python train.py --num_hidden_layers=9 --n_experts=32 --d_expert=128 --routed_scale=5.01 --balance_loss=0.0182 --tie_word_embeddings=false
Below are experts of layer 5 (counted from 0) of a mixture-of-experts language model. Rows are named router (the router's row for the expert) and show model dimensions 64-95. Each number is 50 + 15 x the weight over its row's rms, rounded and kept within 0 to 99.
After each expert's rows: a language model's description of what the expert responds to. This comes from a sample of Wikipedia text that the model never trained on.

# expert 31
router:39 63 61 56 61 50 54 62 38 71 31 63 43 70 47 46 49 40 63 61 31 74 58 56 63 50 57 38 39 56 33 30
Description: Prepositions and auxiliaries

# expert 13
router:49 73 48 54 67 58 47 77 62 43 66 55 48 52 43 35 32 43 36 65 23 43 40 78 54 64 57 56 49 47 64 39
Description: Numbers and quantities

# expert 5
router:67 54 60 68 30 64 29 53 42 48 47 45 56 36 50 35 42 44 33 51 34 42 42 52 37 66 61 48 35 52 71 65
Description: Place-name parts

# expert 23
router:43 23 35 67 56 37 56 58 44 35 54 64 41 59 51 47 21 51 64 54 48 81 41 60 55 62 48 31 63 42 29 25
Description: Connectives and naming verbs

# expert 6
router:32 46 71 38 72 66 57 74 56 26 73 66 63 47 32 32 36 28 32 56 42 45 37 78 60 59 58 53 68 51 39 33
Description: Table row delimiters

# expert 9
router:72 33 30 44 48 78 48 74 22 33 81 55 32 32 37 50 41 26 49 49 79 36 48 73 46 55 55 45 78 27 61 73
Description: Sentence-ending periods

# expert 22
router:54 86 53 49 69 61 43 52 61 47 48 23 75 70 55 37 56 44 71 49 41 67 65 37 54 56 45 50 54 71 39 49
Description: Passive past participles

# expert 27
router:31 41 77 41 67 68 58 75 58 26 73 66 70 43 29 33 37 29 39 56 54 43 36 79 61 68 61 52 62 53 36 37
Description: Descriptive clauses, pronouns

# expert 19
router:30 52 70 40 68 64 59 71 55 26 76 61 63 40 33 37 37 33 33 45 43 47 39 78 63 57 58 52 56 58 40 33
Description: Table cell fillers

# expert 15
router:36 59 31 58 64 61 48 62 32 31 45 36 48 42 30 55 27 49 36 23 23 46 32 31 72 61 77 54 35 65 42 31
Description: Time and quantity nouns

# expert 0
router:42 51 62 57 70 40 70 57 45 31 43 34 70 44 41 38 48 47 77 52 16 50 53 58 67 41 75 71 67 53 45 43
Description: Ordinal career milestones

# expert 25
router:43 73 69 51 69 36 63 68 68 21 69 24 60 43 36 41 56 50 50 59 49 37 57 67 60 45 31 54 77 35 53 50
Description: Table column separators

# expert 14
router:57 59 49 81 28 54 37 46 60 56 63 47 66 44 41 45 78 51 25 44 54 68 35 73 41 33 52 64 32 52 52 45
Description: Infobox colons, prepositions

# expert 20
router:35 34 61 51 71 69 37 45 70 33 71 37 58 59 57 38 50 37 28 38 56 36 38 70 52 84 67 55 62 48 57 51
Description: Units and coordinates

# expert 2
router:28 54 67 38 69 70 57 74 60 28 76 66 68 44 32 32 42 28 37 52 49 47 35 79 61 61 57 48 61 57 40 37
Description: Proper-noun endings before commas

# expert 7
router:47 50 60 80 62 69 63 43 67 36 68 39 82 62 54 34 48 27 25 48 58 33 68 39 57 50 35 40 62 48 33 25
Description: Indefinite articles, determiners

# expert 4
router:33 49 75 33 75 63 56 74 65 34 76 63 68 40 37 32 38 28 34 55 45 47 37 73 62 51 62 56 62 47 39 37
Description: Year final digits

# expert 18
router:46 75 66 39 82 59 45 65 59 34 60 35 60 54 24 34 48 73 51 41 26 56 29 65 65 40 50 64 24 44 45 32
Description: Ordinal suffixes, title words

# expert 8
router:46 53 37 44 62 53 41 67 66 32 57 45 37 61 57 23 54 52 44 54 48 59 41 34 70 50 69 57 58 34 59 50
Description: Numbers and table rows

# expert 29
router:50 44 50 21 51 20 61 50 60 37 78 45 46 40 38 24 69 58 50 48 61 46 55 55 41 46 66 33 70 26 82 38
Description: Spaces and open brackets

# expert 21
router:65 65 70 49 49 61 73 71 48 35 81 53 62 42 66 33 63 35 52 59 69 51 38 76 49 43 74 42 63 57 48 47
Description: List and infobox bullets

# expert 11
router:34 35 27 60 65 58 59 76 80 31 43 50 41 57 37 57 43 47 55 52 31 44 34 46 54 32 30 75 55 53 27 55
Description: Biography infobox headings

# expert 30
router:60 48 62 49 59 58 57 53 48 69 35 48 18 45 49 39 31 39 40 33 52 27 72 41 58 67 38 50 38 64 40 36
Description: Romance-language name pieces

# expert 12
router:29 49 68 44 68 62 58 72 65 27 78 68 68 31 41 36 31 31 39 48 46 39 44 76 51 59 60 47 63 56 40 29
Description: List-separating commas

# expert 28
router:65 53 42 33 73 59 43 50 56 43 68 51 14 46 65 47 56 69 84 46 47 35 32 74 48 57 50 34 79 78 75 49
Description: Section headings and quotes

# expert 1
router:19 73 76 66 80 45 69 86 65 46 81 48 51 47 35 31 45 41 28 48 49 46 44 79 55 29 56 55 58 79 38 17
Description: Non-English name fragments

# expert 17
router:48 72 56 47 85 44 66 77 70 46 58 28 52 49 43 33 50 34 52 20 68 23 49 66 49 72 58 56 64 79 35 49
Description: Foreign-name word pieces

# expert 16
router:34 45 54 58 61 71 54 72 45 55 51 53 41 60 42 53 44 53 81 23 53 59 37 37 59 74 59 32 51 73 39 61
Description: Mid-word syllable pieces

# expert 3
router:29 53 69 43 68 64 56 76 58 27 74 66 66 42 34 32 42 33 33 53 48 38 38 76 61 53 61 50 59 53 41 38
Description: Dates, taxa, table cells

# expert 24
router:29 56 76 40 59 57 57 70 48 29 78 72 57 52 37 32 42 29 36 58 48 45 45 75 56 64 61 53 62 49 43 29
Description: Numeric table cells

# expert 10
router:42 32 56 46 58 65 49 62 44 41 58 60 66 55 62 24 49 41 30 53 58 40 55 46 55 40 45 43 67 67 40 62
Description: Definite article the

# expert 26
router:42 50 23 58 49 56 26 74 76 35 44 44 54 26 70 70 29 39 38 43 30 34 50 69 66 27 41 81 53 64 50 41
Description: Role and type nouns